config.yaml
d_expert: 192
d_shared_expert: 0
router_score: "softmax"
balance_loss: 0.000445
router_z_loss: 0.001
groups_per_token: 2
lr_router: 0.00118
max_seq_len: 512
max_steps: 8683
Below are experts of layer 6 (counted from 0) of a mixture-of-experts language model. Rows are named router (the router's row for the expert), gate (a neuron's input weights, with its number), up (a neuron's input weights, with its number) and show model dimensions 0-191. Each number is 500 + 40 x the weight over its row's rms, rounded and kept within 0 to 999. Numbers have three digits each.
After each expert's rows: a language model's description of what the expert responds to. This comes from a sample of Wikipedia text that the model never trained on.

# expert 3
router:534454412497561523478481415473527504563469474541523486480497478467447575449474513508522495504442429474545462608481561500504452502442557455436455460533443567491483562520489508566508435421452555511465463500483487529437501465520520535492560447536530451448518414536522580547532494438548547519545513536508430460537554569516484435521517552555466528494520488518545506505513557502547477553526515450499498563435472532530538514462508443496480510467483438464433523499517470547476536480464535544496463549482519470464564563537497548485484444488537473454437466513500538496555494479547498485
gate1:533555509579526484540456455520484503475550492493550473548498456552509443502545579554527489477447433513540484484498524495480433551481476461542473422503406552446427496501478494558436482455511569484489479467527405509512541424474514472512505461484500495525500440469506541514473404448588557434543459516449433560520543495484486494484530536484527514603522543511503543521428550527521591478506529528596500529496498507475500445523502499567508463480548483481500545449491540488559532501589497503559503542509471515454464444511511530489527484549457436461532447506477552480511484565539532478
up1:468473614489503493444546518480552450508555432530529483464495476456495521510569453523481470545537520433473512502507482545471517549446520485415470516534536476503528518439561460475497579473461538496517479474511600466613474504462468506504494545536363507478543470464466403583437480509461513477541512480505543514492454495514442553463489504497467469492463536537473393497519427530533461442462489538486492489511462487454533513483469511512450543502515482563534469503536570505483466485563531494462518505474472517505529532551495494518403584456448549531568495504561503465528533508512561478
First pieces of split words after articles (f in filmmaker, Sc in Sciences, Def), hyphen-f compounds, and non-Latin script bytes (Thai, Hebrew, Cyrillic).

# expert 12
router:538456425467551572475518437487551587493555439549505478455475525490514566429473487471532451476507472449528456495547533523492434520495465567475424507499525470497560561481531427570468531449516556441486464461604503569476519457427568545508521399517421460460577477521496496515493485501523488513504485514477469492509544538508458505538513508526502492485514551525497518477539495526527448514504538445503480510438514506496423508460439514497512495557525502447452524486590538547476520434532540430511446528426523503532562510578522475536520524517560475441458473479552495499441522441557526479
gate2:550442527532470455493484530511452473496506429479565504537490447490536590526499511546527518463523526543487464363517495539418475424478490455469481546468480472522447533499550539551540567410444478471479451437469537402484446464452460501470489383512511494513497519520535524453487463493429441511501525466523524529435434475509528432584474505456514473482515490520510550462508511556510550473557555476434521565524478555524534474499487497467482513464436562472473494491507598527506497433496507472477455450458493506488435548519457518540523505542503470490534501578518534501540517517429515473
up2:518514513524510493485441493497362433480580518519500545478481531505486432557501514508497534570565432522529480485508506511470452429475547616504536486481467464526473495548531513498468595479529473451479508498466503474463425572436473556450476561508480558451501489495471580451535502511489498558490475514496530586507418472524511524475453431492519496482508504460509505491504524490449434520587469419474495426554515520515562586524419505511519517464569505477486468564582512532533475526475452515445512516526482476484539511495448466512537454453525537587492463447497533491502511453449468497
List dashes, table pipes and section headers starting a line in infoboxes and lists, such as - Founded:, ==See also==.

# expert 8
router:524400513481548520446502466455525510522506441501509532423539542449430519495462537550550480499525479493542381544498549410557508479491512511430485508484454495470520529478502451505516526519417559486529502457564475486429473429488567520503454442540466447476552493558458522571445475510497527516548500469425442514499554532464507446522485513526471599488536589511501489489501535508474488576485605457531503505515550573541527534486512470507545463526475449566527552510570520564465507428497548453501457529465494493480508530500484508510501470475503536483431507582482491553465553501535454503
gate1:485538529509432502533504460380436408456485464531475494454486446466476531474464539498452472501539433520604532489520549492576530487520529510416500474521521570515538507552511529509485560487469444420467559510472489484569539502536563508499443529469583406483517450473501533501584483499539488484477470479410516488431515520586507483476534527534481614425530472579523452488501537495486474533499536435526456548482479519483500522518504540528532444550446542533520499475487550499501540465504524463525492443490530440502493519453500557498536418479525490502465453516496507517425545512492531452
up1:551445538489499522480543386517498460489507495557511481514542493511598511480585478483500527484553478509511511545557523421516477432576559433482481437464476524474555480471493520499582464502535519470478503520511509496459419488513534523470513512526518509469529533525483445495451542536503558492551507445490458464529483506511475477543470526480456429560408517499492517476535537540537550474499451504495490553507539566533535496536464502425499445423520503488567494469530576556486425529532546548534538506504560475432487439528555428406486487446534536557443570568570555506496497538541472507
Verb stems and mid-verb fragments after to or and, before endings like -ed, -ing, such as hold, found, intro-duc-es.

# expert 2
router:464468488488547531528489605468473531503512503553517482466515537483455482523500537559491458442467474503475477535518520470589542534408562558556537488534472548477496485576506504569496523458510498509463510489487411516510456455505520512473454456554457471420557446584516566529399476469518502517533510451521486464532536533478518425495379598464503515478520527522448509468485521534540504575519543492478506511440501522608461512511445533528430530485556492470450548474500526521512521463466539437482538507485508571476492502561521517530510445466548509545446534556539555538466519422485502503
gate1:548508415513505540550605517509544470547569522550517527470556460448480454525467530608528466518481529427463522481544518504513571490439495519533511435544513542526495511467544455499496392526513511369463533506541485516445452509541560493510477536417470538481477504550474520512436518483505572476486602467518468498490530496554521472495438532473512471545456500578550426535544533540496482522479492469437519510523454510519482479475385557475534568534521570449505551508395463557534503527461472493513488450476491518481475503508456517513493501483487452501518527548499508458528452512504530496
up1:544513493477554555548490597590534454500510494488509529514559492525548548515542534555533421501528497547442473459436530523503513471429445474442486461448532476466454519535495467538491504490541513480450460436492482499521487522555491455503565566555537484459516466565530511483480539478508517412544563479487450465494538565654538536488492422546465540536515480485490490513443487477513517544507452494500494483577495524476491509510551488588487472397504464475495589512517516485479460554404529489506495520488459474502603524537479537422500545532515557491468498476482562490525458498515478460
Subject pronouns and closing parentheses or commas after a noun, such as he, it, they, and ) after dates.

# expert 21
router:468425474533526542441476477417490527508511462506508547429536520463478547477523526554514446517525463473518474507503530528550522471568522485500498482507439512483566459544557472537535529511430490470572473510540514497479422420441556491470515437551470412441621445542426493513482437506469482577555546455408458392565570527481508512462449538536512535476536548512516547485562532532472487486518547457493537533456527528486495506500498489504523526425488445509419527458565519481491591456486502503507473520479508541512531514499470499517495473458502509480481486561541524567460558472534453483
gate1:507528516559489525573410434478525504510537523504428512490560504458510442569520489592530472509523451471525500532466485480560525448525521486444520515509460501407466503527517480508549508540523511481566405506544533467555536517515526489574520455495543508435442541500494519417496448594528490462458537528531538504521479569482545517475461497519522544450493481505509512519521547521396500530491494546444472572445432516417455542483568572514528504484601518524475530491583525573472506494501437510515532531467485570520561506486615480444543460499471495478506548510514510463507473494504536477
up1:481507513454455555577457483490535478487470436496488537509522514456522393517552544496440466500490492502508469571506496505486519474564471494461450562498533487473484547532576453583491504478468468520511432564528529467530545559531533574558569408528566449503541486463488503485435527558564483507463559432490479470515530430506533543497576528521540512481494497475525431534545504573476515559512490463531481574537551488529478492513504566483497490490573476449550536551550441560543500432539479502515484502527456525582552509510566431513488449508547484481490564454472485418529559478459496483
Auxiliaries and the participle or adjective after them, such as was, been, would, became, succeeded, located, unique.

# expert 6
router:551434416479513454504550532429473589519503492498526554428578507476435481496473496482482467409482423489544471544519558505545466503534548503474491449506407460492487483475499473490488530501438506482559517467581487579435473461516542514499497457517438460446551461461493536530500494492488522548528478476424485524530488537468559502464509496510478588483519505593499510468540509527448515504511550460466436542479526574543493521466477442483555511436512461517470493489590496517421548495473532483497445518519484593430511509534453517506429485491516574483451483590493522532474587454518495505
gate2:586458569507498464483520588477488516576517571544471453464540512529481530427506540508492583503487481440524451549497547421493496492535494447492547502520447496488512526456494489496458547492461468537467483443588471508474457502539424540524492554473425427415574450468509501483436518439510517551542538479478489574499461432474493507484488482545554510481489435494599481484461421468486474484525471434493521551512560560510592520546561491490479523495494561527482511539512416462459480524512474526501427548506545530456455457499540516511515542485547520577505470475496552437473466464509478526
up2:520464501518459487418524506524561480489537549452487487498544504496457466418516488493448522461491509494513468526523566460496472581530519559511546523525481486474482596471570449493516430487477530458540514449526535523492484487495497487554426599500530402447493497468517592476541515484508531494515493455515518522494487475528517389492456523436480543459465511546479540535452548538418460507542447500482577462510523550475449475562504456472525482550478509456463490581478523502518489471548505589579505571516520541453439591430472462479452573464477511531511495496514493512474509393473468531
Prepositions and copulas after a verb or noun, before a noun phrase, such as in, on, with, during, was, is.

# expert 10
router:507467508533536464537529557513578568544455514488459545450531518477526550437478486523530452499477478503476414572487513445520499497506503464513457432509513529417531505536558526511491470511500542440521512425527452531475547470479518505477499470527465459429570442531472555508477477489558551566548478520437474526521570524512493487544495567533479446495543509475540494423587499544518482510559553445497486565482501538559483515461409507491516529530481510486417525470561547551408535472455539467507530571522521558496507534569498546576542495463563520551526476563480524499455534419538442492
gate5:601457509525501477531516482557483514467560501453480511478597495446579516512542495466559452490595502527475442484516531520533588494453489510474514493476502512463549552528487510500445494462530533529485477448525540500469543461556504491471479522377468532478558430528446451519517426518507420512491467420465517534540497504525524507501484444494493399496456517489502471526512562552553505535460539467462530486503475504487512552538476509411494573500453526433547524486547563591517479501414509421500462513517528445494439557507499430478488498501503543433517490446512471567463536477431505531
up5:464497528510501515513503502517549450498479486530444485529462429558405455464449545482560519489481549464520533510532538458543505501495580533574509542535444517519452440510533558501538465517503462607479533584545462445528475499477447583550568457557506452476489571447507509445517525538506545459490502512496467495528513494540422488507513524505510519476540449491429553434473493542445537464556420519433519570465513518531446506527443497487533476456486568558545464466478424498508526492562480494535534450452540529549496421500529493419473473516561511521474421568527504470466507476555481469
Pipe separators ending cells in results tables and sports rosters, plus semicolons and dashes between list items.

# expert 1
router:479521460511533524488543551428531491595483463449540514547522539421471549469511491505512496430422440519502492555589556513573510496485522473519425503520490491476554483528555410519435500483483562491528496503535497477500479387453484535525458489564518482439475476519451520502487498525624539509465487485504469499541483511543560508463512539528465515540564536490527520499532505500536496562493555472500508503463515466506411539480458446434508564474473420517547543479589523557460554467505559434450446512505507503527526517568470504561482467456543459501486512554535557519407546497518482463
gate2:515431508477458519418492490536467447465468541473552496513499506481496458462511527532431505458531511398532419472496489506557551555423491513535502460439550526495501419475518473474457417488443560464496493430515507502537536537474517528463482498467447490489485529496523444534478539507513565538478484482492484511567469461505546445468405501467521492518497505547511435573489565490493484488468441438523567469511542511568414488486524455426484457491458490475458486473536541505513577455463499573539550428469592513463474583501588512520499506455563437539511496472559511483444498537489571495
up2:471507441534473512470507513468553506538487467527503488555472470476515519481520473410564587534424516534425531479582556483540519626491502476552520504510561466544479492494577501426479504567493517436500426542491442503514561441484505480401511527429492565496510481482515538501447566495527497480468482496484482492517487525480452479475464525421476468465491485505529504571509599528462531468405391513509571449500460529546423507499496521455473452463482489474453441508504488560424486501515483495485510480433553489509528498477510466533538490487525433501435444472528427501467490483513485563
Numeric cells in tables and result lists, plus count words like two, several, many, and capital R in names (Raw, Riker).

# expert 18
router:488458517477590514458466538462475561555497483522535486423477496440429493471481530541570516480488468495552435530511571491487488539385556553425470466516441468486519554547548444547443563478528545442562481471495438470489497492424462560437529468560503474498505450557508547543473514505470509524487471468501425476516523501464484372474503521546482501480553513513532485501474510491551509524577525447463513540447577487510439509449482470466481501489521422471466501511570496533471529465489510419464477523513548550443476532558534533496523459492514494481414526498557582488474518458532484512
gate1:482447479491536517455555559489474545549476497467460548464461453482417488486489568554456493470480549489531506476513493505513492478501513492499512478463496455458545530481546478495481596456551423433467535509547496452425523554487479434477447525543479455535472551521504544521488466506446542501469521538451439495510446485579536504466575521508499576516563550536564495536518491490452573520539503545559531510561464576517412511525521529525497440514467514499503431475568544508536358570497521445540558486460483461444554524454528492527506527450472478483517501519593539483474503417503515461
up1:518491541579525590496487459464473447476430448573520486523448473521490480508535547400469564519498476494523457602510519547554424534501495507489573517518579467485556507587513525541507481466535502457491496453513518527536502443521496516487452449494574536444460518475470569521483486449588521476541471533572437464585462480452442575502428507518534509530521483424435453566534467532512538511497529508478522476496484517550559499432453438486553485486513559502491508482459490452472522447531471504426497537437509506479461484476501519432487505453467454470498473467494514463434446477483493575
General nouns after the, a or his, often before of, such as season, member, death, part, level.

# expert 16
router:512427417466509469502546431450545539475491443535509522490560544407491524485485509499543452465482472441499491453506553508498505523470515537537488473525462477503526518568484461552508499418560492479555497442506482481492473362469539558495535451619470445500508443468490548526471494474525548484546485415556473426504537524451490445481514520565416481530503499448478605451525529552531497531507554492512498523473503533505473498513422465509460498458539487477464536489526536517521570499469503440510519549494554525460552562544520538552491438543491524588428510516509539525529494507540439461
gate2:562432457461534483526552460451431509482466497514454522458481541505503410474521503468508535486533511445549520449496464454468463546485548594554528510498487519427497560518535525430499514448470442546542443497526430528506457522470619520557471501471472468480494463482504456491506505451515525480497492514553479500525467507505504525435433528563468560472496478445524504416510515607499464557437521514488476537495497560538485525531527554465446385484552536548550462478525503455567566472461467483450486537558573504568519523538454495508517472536456549522535490459546508463565480529540552516
up2:478560543457555484533472468532604471448491478467510466531464459430487432454487486494495526484507509525552475582551471506494493540420537551606569516470610514526520488525543569471510504518492554428453494486560531531470526508473480470478481497483559518522483490482592447448436521467564574556508498487492570556483457544514493448456518499495571545458534484482468456487486512538511486480521523465469564460486487529560506520553435545440499488491471484461541548472451514492549465424451476506458502521459526528447534472517555494533530487481494613449489477474450545502512541564566552519
Space-led single letters or parentheses starting a word, such as C-anton, c-rackdown, (1-10 kW), plus coordinate symbols.

# expert 14
router:537455506514556470535515594518481575562522484525543512499497550474451505403438506585549476469426448479473452571494533509501438551462575524458469463530473516493546481518535470524414548477459511487574462488516456538487506493442490570472533481543492503418509484521527569511409458443532502516500506529482436402503520522440520434474449530518494507496505565543487530466462505464464503517521526419449425495499460536585423509474509459451495480463498433443464564484513514503511520486479548521470484527514529608478513528521481559494482464486525522511432488514533586479486527462540495514
gate2:485544526530492463571492489416461547457530455546539524447472564495465471434501463525487490500486476461477490486467517449478481509530560474524502515558517488465478463509522544517491538526558519483482524554580509543489559459424463473508474461505472509500497552490436486473468574528514489555460503483505493518484395566502470491549431482507536512529458458532540587502523463470513485565582521445466431457514391507492498549536445471461540504499583540520548451491480458527465462449529506520464541573495499522534497578495571492593512534408563472420485446489574495524451522501423535514
up2:522464482509504436507481501499506464482545424436515450562445416516557487465468520441437519459483532467505483548530459514488558527476447501497477506460458479537481500464535511540414551568459509563560478506484473404456491496453504529476571477530436506553517557487509430490511459537592518460479504526545507509515580494484494475521464482529448483452504538515548421462503599475544505442458451419537476473399532496564468449487564622509441496487541538446479503523512569487446512539525514507500471504452492520490505412484537475484537495535495477549491543534442466501459479553478483513
Plural and derivational noun endings and institution words in names, such as -ations, -ities, Police, Army, Cup.

# expert 9
router:530514455548550536477442505436502566480481477520490517472513531471505561482480569488518500439450449453546423550561483475545462480436492460502454478555470513509556461521532479541491489495532513445524473423598493511463496382413459513534515410507517450454555441541462554525485484407493493485465494452475510538490485532431536482502493515508445547450575551495527518442569550522473488542512479432483502516505520500581517543421434493410462507507558476435520504488468474548466523461479526447488462548508539566460508489572508500476488464527523556527489485527521496582499501482538446503
gate1:486529561435514492469502520472470469467586487512462504498475492517482567482484456532485555478448543466553490457424548602511511555551510437486573514492519475516487447499524508519476498527532463439544479503583502455561473439512586591498486445461487430527519492550576497606555524481489470474496499551451536468468432578505472559489503460525544556544504488532540564434466579508515528551519504559547495497488505479515496499452468577522367491482484469490521531506516543491474488518478497505498496569576570517412535490437497464531509553503466459505497519484558438535506500499500504484
up1:470460450485590430492488464519475511522566511469510401476441540529458544527540425498522509542461540510498469513435577615516444515525585451556519536534502488450487511495523504533445525547553494501420501496549460445530540515502467532513539524545551504499532391479515453617499485453500492451458516486492531478397530553482442520532470460484552521492468536519481510472470545497457529491501498551441509508484439505467453518486477535553460514521482515513489464504498469514528538445542534438531435513529520498585567512501505539511487524514491513517486580403485551471521506542543413456
Newlines ending lines in infobox and taxonomy lists or between paragraphs, plus section heading markers like ==, ===, and coordinate symbols °N.

# expert 17
router:507447462487567527513506512475535579499489481555477520481515492493493589452506506570478435496478452488482460510537518491429417492419545540479508428539476506421532579547531455538473493499486504496511509501513531534509462506512524572506487502514450401506539522598483492478489497511568545555537463459471516528549567544478502505469514522488465483501577553568472453504499595551500492526540513464471485523463574574559489475472480473532438535466571509466432512466570525517465552452465561442511511557455507551534550544514476542522454473499569550536457509527476556500474597454544462497
gate2:522538467428486487497514542491527512492505472529460508484575439484511421488510558447466563484453478560509425485455478508513498485511466468463479476568542567502503505429558527516501509502487541510476578488432520584494482489574497470454474480525399522555517533458478513545599469498499527508564463561479531455460506490508491461469522479518486471504498514465521482513586516435564487466477598552507481551514558487521494591508444525510445544503504447484531552478529439416511416416529513503472432527432541539512490470469510440532546487564444504513505474444547496505452424482464432516
up2:577571475496512500499587511497500448549518475509550477529452513458486451487507543465522500539458509545479487514480512479534484466494533466488508582516498476541522504563399490528482443472427477444558503553549472501391494565485493506434452489498527481500454527502498438457568523460534531520526525503484454471421517555495492469426542499417457528524520477434551532474449481554440370504552471485523449550541480512500492485516556527554493456516478484522513564469480391528527438509511548507440480488454531533500477446476503424426488448507558512538484488508504601511507448525518461465
Colons after labels in infoboxes and lead-ins (UIC:, Total:), table pipes, semicolons, and list connectors like and, or, including.

# expert 7
router:494519453538513526522520541462454583517473503516515524465559560508480540502529503527529462538505471464545477483564472482530436529458529539472404485504519503473554517533559476562482530426475483435533446475486479492443493513484480488417568454508432444438518464516495535534444458434586524540502469469457497512544510505465549455475465551537493516509526528486497550485485508525577462543540488480492486592485501568492421544517411454477466555450520431472470542451555524489500523481435523433443462544494468507434567449531444484576448475449503518493465435540483502521510509451550399468
gate5:502473482557489514453519494573495527544523526470516513474449517487502507500529462374501492508489395370489510483518417476532517519604472552542510498594478442526527490479484536582507452513519509495480498533553480482468552450455488484478484506529488507490475499493545543456534514491516535489470512531533488466502543501474494529437460479521474527500559500476518540458536488545459587499447554455475482436525509517499443505467559450606524498524589464522550561553550505580568482529504461468488461515485505538480458449493563493448499457489507424559494546457484464470575489402448456479
up5:571560540514502605518518529557447518536483503526474513462503455484447513462506518524460508452511475574522525545469583467516456450542477535506451489497473517551556492509487480466501540472542510501480430477547529529484522588489480464509536423468506619454482531530441483609500512476534483422469564494446566469480430526485455514581510536524584508495506527483542522523509505511493561506451475464564576416506503488488535485486532516548510537461460516476554511570495504443451533514557543401495578520569546455562447451475531563489525517536474510547483504485529505541546515467497496479
Articles and possessive determiners after prepositions, such as the, a, his, its, their, and possessive 's.

# expert 22
router:531465465556521522488532464541515518546480521512497527474477577484471519476451514494564438472509480440575427574528547452499477467515545493497511428500518481477548540524526524538493479491486483435545465443515476555447517429540571578486539495503456485490487474504415565486497462480433525523541534501446455453499539546481599477451469503589451460485520525543579537480511534520536419580544578479496518584457534482565486495457414494450503516476544420541461530506526538579487523466468583497436472487476481497445531518544526505553518460483535448525501506563498530524455470482490478455
gate3:570474458554506515471449459530391546480502503510548500476484535491445483501538561582529437496499504452477472521538551468453536530517493480580504447555538524511453542544550520540490520459539526435505475452480413536429557512509516541572492445435552403512508475521506562481491509527506437479553529469452504514517483535502494519471537488527450466474509478439488488526458561544515440492465518480530438536579486544573501593476516521441478490465421545502519494538504535569521485485502456581474484468483438454488583560572530461451473546507482500519546510496528503507536506441489402505
up3:550496541551476498504506485518473551492513570547529491571470584484474468479462500562485473485496494565545466467445466559507557508504462468530468497523536522557519584492524489525555538504604505447557478458477430487503535570606479561496548563520505442526476485538492574548537452444513476505573521455475485479548475504481495567548507471514493512520475582543496475485530507572399410523462514498547496565457537500493486577460476554540484493507451464473487527527508520436455530591531449543547504492435490481471516520484448529477472527489482542485503456527472415498522594462531528489
First names and surname fragments of people, such as John, William, Whit-ley, Hag-g-ard, D-aw-son.

# expert 13
router:507497463549563476455505566522546558526470436516456508486507516491473558436501520533507518491383490507530464495562540512445487519452537540471515453479501533503521524590557439508451478490507493549522514456476443523537497438429562562509504470605517449461559445506534538502528456492536541512453421465503422476512536545466534441472423504489547527514465561470549539538535522514470432539547560421546481530437501512544477489448487428517495512488554484485493488448499539556492501521481541479493488490501496529474513604571470539503462513475629552519486507490487479504433521456536532465
gate2:552545479448513398471450516513497513460520484448497516464499533485499521390471485498532453494480578564476519546534558548512535483438553488564571449531534531502433515551444470484396501532476612503538497523480524491582529563512491542501538541476504400576471485567529511534537481483486475550539564495452495448447468522490515477469434518450473463479508477505560466460499546532546542526579487515506501512500549541478468499491488438569521453506455511491436575494470517515482463542453476522539448502463544540486534479537527544475485559411559485468480515455545475487507510475576512533
up2:497510545527531473539564492509432474559588541526430507523492433435511511539474519517493505459462435509445537510460510550511463515504499491558423461475530434485517448523473465464560498542571508513588471418492509472536460535459537541543505379522508518556460527527422511434518548445477446411501447543493499511521453509502476520446485465504479468559439531519527520522496527489499460478437458541480560519420464485529502521463472500533559584501503545454452549429483524464544429508491472509492567484469517484407553470480500496427529468438516508528575459458511502532458498474477468487
Capital letters within acronyms and codes (DHA, NVQ, RW), empty table cells and standalone spaces, digits in codes and ranges.

# expert 11
router:480432454498528501494547489502526535522457504496540514455519522496519552497454471543497455490421498500497471541576515452550447492446518520419495440495493445487546596532516463607432540429423496502558531507515496552454528480454490563473555461513452483466550470488473545573521483503534544538517524525509492478465536536449509507507475546511468440530529581568483556492499498470587496545520553419457468540452496511551530474472498503479548511419524478501508469493592550506536540527465576526429466514514530548503538457579490556529489511484473537525405498545528509493487553431583465495
gate2:503549524498525502592515425522449466519538473497454507498471459603497432489535438530482473483511528497461492462583465467501443541478475561482561466519454587503503478522489467521466519504451546446492497470526465474512642467468583490427473498502564518528537503443498511480532544495540508526488519481513456491519448459483538517457423557480541459597550440519509528487489576508471560473553424506474462518432494513470527503480487521465479454561502509523539474467502540448491527459519510470450458481480483565472504436431498458496465433429538504615517565462517526530463514495503478438
up2:481556488531477521474519548479517510504512593455519544500542502395477491473470487457458485514479480428467481505521495498520506483532481512512470534460469551455504497484551509459468454516497500549437572505445504531434455513463460497499501510525464553512497494505516445552542431535485443476555492468443513526489486406497494592525565481503457437511473504540562571456516443498556474500467550508480571462508451531483468586488435472539554493446399490539471538497474475507457526499488388515603550527588590509525549486454565499458519443566546531483535547470497529508534535564474524516
Of and in inside titles of songs, books and films (Taste of Fear), and place-name adjectives like New, South, North, Red.

# expert 5
router:503495489546580476527506502503484576505488477472480542487508530502495526486511472524470490476460532513484507550512503475506429508484497495453500516529457422427523473528519450569426495427443481442549485425509479513462526489452543482530531484491474527505488478532453495530427471455510503488545480440521434458500564545468507401491428511535499514434528518635580540521490496494537493559534516488472510491484546503655472475449483496469551573499509474551419525479514529608404508451409538469505497493480517568503488460520517535512474505498551602489524476495497495537440505473482459487
gate2:566474487471507468486459571494506526489554473476442540466483536534556469513530461472477525531470499470504518513494415489439463447495462479413529462453474451429503449535451455532440518510456478476453459548519581456510571470440505495533579543532446521476530554434525437467448557464500454504493498442489552455543547470513502518501426531507483429464526505536487467496575509496549555580500503440462523491513530538491561411492480556504465483464504572544523478470523496530454495500518524531440402574511585541494538505464551483520435498569573511519480537543492516488563452536526525462
up2:477504467467465487415455485494522443429505525556452486477527507465541467441513561473511501587516578530466513484511460478563568514479547561516462442520557446500550533574525488533480488553496435513466471483492496499503464427464481464494487462457522456516530481485439463522471483503496536503540457488525484535406543485450521523545449414534487505493455485469528559486451454511441600459463499400535428482539482420485469470465478498552501561495443464529515534535553462434517493491481470524546442530522511443485454546478464496524544478523508440554465503458434589541517540481498425572
Periods ending sentences, often fused with word endings (es., y., ing.), plus final pieces of Spanish, Portuguese and other foreign surnames (Ottalagano, Aznavour).

# expert 15
router:538492437529575501510508471480482513558487513511545553490526547508536530497436566520554400539478417481510450579594510496527505484477531570436478471562479476479551532541479471551456562505493570469525496459480483573548487441505548519547554421557498467480445429532490544541500497499490611496523476470525482510552559584469472435495510545476485521438579466510544513547469569498518460555492551521472510525491540559529482516446540450473452516423512511463444572453501579527507560541522523487522524529507506472519540511531509517531536533487495506474475512543519560496460571500516437479
gate4:481520432515521528587532442529462478505528459523535485536548501486491468501488501478468436530472509495483572530481466466499515464534504528430422498503544480454536496524500535473528453484455518476555444474548516571579534400494470475514483505498505496462545504498489453554474446538553543503590461409490487491543527485471530499484533493516529464555511485550475501546398532443518498589518505544491437453488590581482570547484500475540484505521567463495488466472474476456421524530558504476440450464424552490520423476527445474503508559506625445547438527520498477513466466492546464476
up4:415544546490546492581517489525511508534505429530486509545546543483474440456488491429467481573546514578488548492566479435548501424451561523502446521412483475430499533489461461463505497531542526444548510472479522499480525360515482480444473439503521505499600513498511493463524456557574499513530559486519455465495492471564489494481450454502519491522589485531511483524537544419514489515506490530530450464509504488514549562568474513451539482544474462529517410513464456415437541584469523479544496475506501460535452468521518459489476478556501532508485584515544427532494481492515491506
Unit abbreviations and number pieces in measurements, such as m, km, ft, kg, million, °, and m-initial word pieces (masts, members).

# expert 4
router:520498483563507465535528615454514511498485470510517528471488543487487508443483588537520476416435489511578482567531463411491510512457501548379529445501490513419547500540488496558455518457467565504536489396527500557515530429472512454486519447566472468488535450544513561509453424507494548551537456486509487465511478579468569477458459485512493512506489539533547504447514565488509506485500549446458465550520485533559445531480443469487417521464521392498491484469528581518469526477506484442498510462458538581492534507535471554550492494458484523458487483485543534506508510503504437479
gate0:465471499509519508505484417484470527497506487488535435524499531424506460464489565478525571495424547473450484469500528526479464548563491514496543523523501541539534488490512528506430388596467465426517539477567443566537502474514490495506442464429491479545490543526485462449514468454482539512461494500450540587540530474458408440480508477500467472519539488544509518525466494437502514448437472505586459486541465437551559500477520514527466444506508497543480489513478443491495431532526443533512456542438457513548578548484541441578502506486575434482525521511525490494464571465533612483
up0:518495487510556527585450541445431558473442487474562497438497512494523439506504435547518492476535485492509482519601527419502490476464432483466398496512591496499480522428478484515486540503523505493450456576534548435518498509463450505475446446434479472472461520461545507475540505514511497508473542550521436525481553523481504525545515476514559529536492498446498516441438493523480545524426469480527440475508565528450490449596505553446561498543502513490532552536553491525486577470534548574570574512510443464511486492505527503472498416544415508428575517554472531536515499522491514503
Year digits and month names in dates, birth–death spans, career ranges and table rows, such as 1953, 18-44, February.

# expert 23
router:488449468505564432525496471521503516469493470474491571486511520428497497376494484518452498491490501446498477600508541548472509486479528545474503469498479548361534575527505416526519479439524579477561459469490464506444476514474516536472469464540503473486465446528461528551476486516549499498514488435479481444496532539493576452438414578482472501532517507560513509439563538522511518545486591495457469586464473483570497501493479536452468533524549482461503493429517577520484501495494555505435428525501526545449553508516512472459443463453499549539497482488557487558453504433490470459
gate2:500479480516502425453482459547455485502486559561437573534569533521508485509490487505437446507547574481606462473538523498459474515454594554490463503426521481419518517556557502515527539470501539496591542425554562495391472527454523548525492495446541505548470515514519508517468512487540533496512480524581483474457519501482561521527520479449511476474491602437530544476517541499537436517461528524445523511458525463509429533500513484424561516525535535482521552513522594529444518534474464490481481467505502528538494473503456542476467503553472582505529536462482530490468497399505421488
up2:528491403470514475486452512499524483470512482573464563512501485541488467531603445464475453506499514509509498495521471490482416476498474499574582465500447523465495565486496499433487564555519496438537552432508532511476493622525464438536468468507480496586476487492523434599459543427496470502506504463523436552503552466555506517580522478519477475514449518451510509571536517481521381503478492471541477524529526447525430529580430516455455458536509480478512509422503479480448470543599469486494516433460501485474500518526458460480530569551495512441500493530504464534496559475489501505
Vowel and accented-letter pieces inside German, Spanish, Italian, Turkish and Japanese words, such as é, ö, ō, ie, ra, and El, La.